{
  "d_model": 128,
  "experts_per_token": 2,
  "vocab_size": 16384,
  "tie_embeddings": false,
  "lr": 0.00537,
  "beta1": 0.95
}
Below are experts of layer 6 (counted from 0) of a mixture-of-experts language model. Rows are named router (the router's row for the expert), down (a neuron's output weights, with its number) and show model dimensions 0-31. Each number is 500 + 50 x the weight over its row's rms, rounded and kept within 0 to 999. Numbers have three digits each.
After each expert's rows: "comes before" lists some tokens at least twice as common just after its tokens as in all text. This comes from a sample of Wikipedia text that the model never trained on. Tokens count by the router's weight.

# expert 11
router:413458534497509383560418538527479485475445388517488598481505563523490439442393498567489478403509
down0:557456559495557592521466567519516412546545501460383519523499456410574542450477519529532510489541
down1:550498521497555445445440513469553461522554495358577599495485435382506544415496492416543507478552
down2:517488521481575500506483527516476522388552440526496520517556523494456476620453524536510516528493
down3:544510511456458522445522396432482505407474404574524500571554519538456565483502495473427479513512
down4:542474487500505481425487520495558513488458492441524514543530524562446514404465588552558508506563
down5:448543513584569484591542547437568552553487506381477494539514527540428406521546564542544450516475
down6:436519489506552467471531457542574538481385483507476433512600472540558492434594517517486511447477
comes before: " to", " a", " be", " the", " in", " been"

# expert 6
router:399511516471487475456438490454453495541447440639498566513470509470454442484408518499529552498520
down0:501567493472525554584442558589455488458455456534545440587471476473450491476466495514570478490499
down1:550488575435580556592514489534553376587495521528529463495491488462436420505443586506479524524497
down2:557528471471509498548530521576414588512559521482495526517481402515523421412458470451591503519470
down3:454453545361476472451374511571554553459508438591467566461395524524552444510422481545569424539619
down4:448479479483475470552528504558480555565437399515542551443512526479522530542562453484538540425466
down5:398531479412452414484453546484494509531565575521446527405556499506400439506446554519552498428504
down6:502564458392518583496468541564500519425481660585496452486557610445453474494468521431558522566441
comes before: " |", "0", "–", ",", "%", "."

# expert 14
router:457479514516517483540415577510540588516470471571524526509394516485531452515433433427514521474540
down0:461494638519503467592476593447453455468564573613464423484508513530490514428446507504467501492478
down1:536449525484417486510491508515572566483500514467485471450412472550518610460434466566546483481492
down2:522458502533399530446490492603538574454488441554623467442436479567555522456509494490484479487474
down3:487463494528539452391545579580467538488596539521536504482566536600553504487523473558569531482524
down4:510534539552457561441509492483535477477426422426570466466411552470556491448522481604459500578572
down5:544457552480615386534552502497560523543486451515477577425527519489462509488473623405514444513458
down6:498416579584527525444520482487452504477492520539485538510596503485511500521524534605434522523452
comes before: " ", " |", "\n", "|", ":", " Team"

# expert 3
router:448483492399415426511411530523533502575494456527547527506501591419500420559480530464586480435439
down0:477480452559540509469425410571571496520423492501437578475455549473539455460576478512542489460493
down1:513425492517488477502431508532550441446531493422551441528475457437523349519591563450391492468509
down2:518623540535422478437499485543500504513497525464432468562574616571472461572484559527647509526506
down3:509555512468429571464573557492441533503538480544569563400522501574460441445568468518603528463462
down4:535474465521493493433467439507459557478505527480423508525495487444492532524534562457413524459550
down5:572408566519412506479553484610542444489555444472539443592486550499471500434524484446553558501485
down6:419516553475522520485527474425543433440454414455569483499476476549494452575484427596400490484540
comes before: " the", " a", " his", " their", " its", " an"

# expert 31
router:483440557444534516444484531510507449466395476580482593505498468397343468523468474596518508531513
down0:483419497513469547478449499501420480432515520548557429484584447513483454479540484498511441574462
down1:456573521510515472539555567474547506473509423423569393495497543592592538480507510440430517458477
down2:530531467552452442524473520465472569589515496513566455539519537449513482412513554482583554543484
down3:519499457534510501472567489473519568456533493521521467488472385584547505465474506532552530464456
down4:517505568541488503494388488447372406509458493463432543524540580499456481486435598527494521499468
down5:455481487535504517535425465476508504522411471478545565538568497446557469569609531411458515457505
down6:476420535481495478550493443513461545534552520512668475605445588531507488566479501443477526514476
comes before: " of", ",", ".", " in", " and", " to"

# expert 29
router:499362499524515507464448468499497536460489472507559481520459598492492498575511512441497532537536
down0:410537527578492450569591618504529419464537510456482463494485422502511588572409470433567600479478
down1:512502441516485491544454418443572456524497505404554492439444494508495450570476487492522561531514
down2:455415514423493437610477426485484567478492567530516505574469490498553534474578550521509577580500
down3:533447462521493484511430455532569556443516465486551464535509548456545456456452506436441611497469
down4:483523541577508456652480480459427485517492545573539503416437510454520523468518552471412518513553
down5:509466390448559465501466587479463474524551497604495522533479502392538452536465482437520536474551
down6:601411375426469530444398450470468465567561527568468533477565522541484524577522523456404470524549
comes before: "-", "=", "|", ":", ")", "S"

# expert 0
router:419433542509537420435449548517464523488446393501453560589477462470436474568500451529569497525572
down0:432505529540546481460500514538476505486418616494546504480566498554394425429516601472480515544482
down1:521459530496502460538477527573438456423488622499424460525559570517599490545485489495514453473554
down2:483578488434500425400446564551469476506428574540453547521521498477505540549548529480479556513491
down3:517545440494512471512478458452519536500509507426461438533499484414486571436498479508503518483528
down4:532576477587485464459562518408488568498486568513434464461593542522500537539542473398493493447505
down5:538528489590577500450527554450478489530362435428542472532393525524435480513443552455457512579552
down6:500513606568516499466528521539409500503546481545427487538579521493578486494421443537455443463572
comes before: " ", "|", " \"", " The", " -", " •"

# expert 26
router:504429486437425396442426474499497493574490419510498504542458622437485460556489518513618440405445
down0:473578529506461456501445481550510509408524490497492446506399518493550452474488504540486510524552
down1:475624510422482509496457514475501462532502478404479483535528426503527505492477552589517546411540
down2:500520483492564478476507603477475487466565597521486563429538551611445476555509417489535518459425
down3:486430494486529493489505526517656480505399573514526506451497495439457509516511454518509482474491
down4:571526591484532564583354530504419499561489471456456480476497508524483467450480506511476548438531
down5:441451513456567453473537527558565492489547489474540454546485466481501444482519464521510536489547
down6:513611468547520509484475507546515483470505414487488457543454453547450455421553411584435562446489
comes before: " the", " a", " his", " an", " their", " her"

# expert 10
router:429424488524547488497478482528435578435460439496567510473439484375451497590432505481490462470491
down0:463402500575572502463538468485492539542522475389493530496486462538439507488388439360530514515536
down1:460517523466514535555419522495548455544451526544552447482570521456520538443549593512479449411390
down2:525399500576551633557482475498525528434394495447456418539527514453515553459478531466488464471500
down3:538531520520478490479516502562565524535578640503462564528443512514519360458414488580544457578490
down4:520533431546556487478474450571539589545439546560424550500447496473432511467464399369541510507574
down5:527472493546395468464573490400569483398423397536468479450469506509486407440436597604418563476503
down6:494543573526487479470513509447442647406479499545569500498564477445580535582574471447549547514473
comes before: "0", "9", " |", "8", "1", "2"

# expert 27
router:497412501491507468517549490474465537577493441563613589448494502425492468513512440525491593477521
down0:488538532464512436519451556452528486518416483503422572441531575496509452483446503509400439502448
down1:452438570533514543478540492445512482473462568586497452481518567449462565466459533563478549491529
down2:486457556509512472455598471560580511477503530504504486525508474463574563536500551444461536588530
down3:555490500526503455501416451474489572499411491641507457495496491423555488526501482473563465509455
down4:514522445555449527582533489605435495509509414448460397440497457510438462415499471555517451577491
down5:506419471515511559454492580433440479438493544643474455460407519482509473514512517444575465519505
down6:508476507505496497546544469463453446338474507508517496474458487452541487433497507535450472456566
comes before: ",", " (", ".", " and", "'", " in"

# expert 28
router:533444495481476435504457557542470567484506481529560601529378525406433431559501544497527552543508
down0:440526458547541511512517569432392432536553535489469570460536466504555528586563461537445482546479
down1:529573519469509564522554578446522571508441473476603494537479488599608503536466527508514525499536
down2:536483466513434573585597529552527540530386529463516509466421563515490552455400462506538445583502
down3:542398536585457538454424515511570590475390492496520520555458419466488443481561569517466515474495
down4:590438434562515474450523444372456480450516418495394492487425481512552523499464508421483517532518
down5:524498420524550363480493583517481444536557523533591526466578480530485449510581533497497460506574
down6:474535500496522535434529516430477534532411508528555434493407522533512505448492484433423539423441
comes before: " ", "\n", " \"", " The", " —", " $"

# expert 21
router:539493552415499385474538493445520510577507413554532553482465501403447435513449412491497567429465
down0:515512451509498530458466466472492429507381597445503426450547550586493406450493432512529474474474
down1:427512439508468505401416515465547449453609486455438581582484520400468523476440549498515527438445
down2:378480456542548552510509436506491591484545517452505534532519524580499530493485553469557542463494
down3:503491529479544446487501486536481519637459565578477523540443485500478482454488443476537525564463
down4:464489481552477498525623469454541471421494569584493391489492505474573523512471571533411457485487
down5:469514454504547537521486464417422548426479505513462649415492471503471513532454516472518516539556
down6:500494505465501451473565502504492479482564473479532426523460387594549511498537446479456550566323
comes before: ",", ".", " of", " in", " and", ")"

# expert 16
router:415491463515556482441474572470453519549538419531505521478400460475466465634458511514557494537486
down0:467513504550514428456431551445410517499443532512512469545546460474503487377479482555499530549485
down1:567474573521507388502428549461422523522498586607483558492512489511574548511544492470538578460460
down2:544586414610404468509555494499462574508607514450502480524496449550483431459465370547471394519482
down3:576479549486589498438509453574502529485455455479466458518561574520436460559456535581521466429450
down4:612420501442464542614435526464487475452537548476533431533410475490589584456503542582479490547536
down5:641463463509513469522486492520574524541455481429495575549538630461486465488392449475506507447556
down6:524452573585507462460512461554579463454529471451464556481476419413443609458513511539503505469571
comes before: "0", "9", "5", "8", "6", "4"

# expert 22
router:479419498464444477437448542516524485496440460596523519544469561467393488605444454530520561424524
down0:561513502461521486470485424527493540522424535429527429530544484537455470567496473387497514502554
down1:489563508553541459447452497472506415502446537454507431459538543564482482431522540480377594480467
down2:490500414556510560482493505428449520455563534525465481445543525521474486526439484607511532438568
down3:470482508485448447366528421507531522520555456516473527485448460546524470569537467512479556522437
down4:441503511520535465488574543467566470563502466445532481505443546515500535489403493499486399558515
down5:497435505477530562413572544491407434525537497382476535538526504564517567544474497607465489591505
down6:442360435526544515582399470479531423588527548596574473420465504446492455549440574513538481502471
comes before: "\n", " The", "==", " In", " He", "The"

# expert 13
router:442415495445467438494435524456491495500501470535497565501474586484491485568527515497564587550476
down0:485482506495489520511488520568509432512528508559432511539505594468519594535523516383481534576496
down1:507581519496572489534549500393469487517440594506464527477517449475630469520509427454519455530617
down2:454463518421360464412507515494488442518539482524503473465539479458481474470416590551451522375606
down3:569538508517487507513497488516448510445396523521611462639520632442456510419510456432443558421375
down4:480565502474501456520575609549425441488480510476510469583564547403461476471482534467483588535496
down5:482472550545457554542529433530519528553474542524519541494511422533522510529503544553519452488481
down6:500470548493491370484559459458489342431554398527538505536500491444473554472520498474451524402462
comes before: "1", "2", "3", "4", "5", "6"

# expert 1
router:508365470470436527452507514512535538479568453517521516506490516523480481558489489467506488523498
down0:553428589453463482584599486516508565480541584505445563469487554480507498470527475580482475473503
down1:525424496593471466428446460523515539446564524418447494496512508441626448466507503522506577579448
down2:447458549463553446591413504524514436501498526501508561408441538492456488435515555440467580515532
down3:446416458434454496531505576610594523493470501488498497618504521574547558507509516470554477502529
down4:537470581482515423486483496429491598502503561543518545425447514485508459522515462475460593407451
down5:577403550609517485467507465513414562479498494556474590506606485465479451456460414461467502459433
down6:464439485536535452511456418481570479391471491489425552458478449457590495571503516501457501509481
comes before: "1", "0", "2", "3", "5", "4"

# expert 23
router:543447445501520512500446481554521583491504470567572497498416466486505468556376494536476448526502
down0:445559489506562423446538418534524542461538416455568383515495514404460490512493453503542501476495
down1:543475481497403599515482529489478560502501489543613565495437474449535536533463571496555582594461
down2:507519512444548494580555451516487478548415506596448430435479447502429497534453498542439441512471
down3:493474473480397407540498430459579344540556553499552358445449431504543524458531525461410438629494
down4:528396570503524480537577427491493551573511507419507444539445464504426466504443514472494592464485
down5:529481454449415550460510532537520429491501466387485589507470488514485607470506578450540535426571
down6:422397461477523468478495491425526492498600465539475544519459540529486528508543517560540474523493
comes before: " ", " |", "\n", "1", "0", ";"

# expert 9
router:510408572409504490450444484419559585485499469608508542524416485519499398487429546503490533491582
down0:469494481466544422402508494451469467520490518511507531507586528499500499528553528532545522492531
down1:455503587418438453540483497479575451532547496537501558481494526610463540575530500498560548506620
down2:455566555529554513520523452597517593555491520524452490506502450562473544484496478548509515594490
down3:491533437478589480425525561503522615525472485511463530389524554494507504531518463515475428538486
down4:534521571542436503496561507498532539481475472571484592480446500557589565480574441435533456532446
down5:488527617585517538583470543576530466432394562565446431478489424487486483569499471561545533441530
down6:498529574444434472486544487416466493560381434580558525493397400498464561488435451452518538541525
comes before: " ", "\n", " (", ")", " +", "N"

# expert 4
router:463404556470484501478479602474491471488515484501514548490417563463487566585400503463479565472525
down0:589589371476447481586606509544509523598519531466475481474537453499466513450526509470510476507556
down1:445524481523544493532483463536440426533457508503451526540518535579571465549483494480512582562497
down2:436510485495497496537533497569491499445532537558545592434522486447473428480536489522460448421497
down3:491442494458439511450478441546431402535532418422485555477543483458564588485459522510537528541562
down4:565539537392527497394478381559512551568456491457470478556477501467516540514587485511559565484467
down5:503441446476518559478582525444484487519530518522459451558598413514477538457450535513496542526511
down6:469494521542501495533497502408517549438593555553545408481498659507381507378507499564387553395493
comes before: "\n", "-", "|", "==", "The", "==="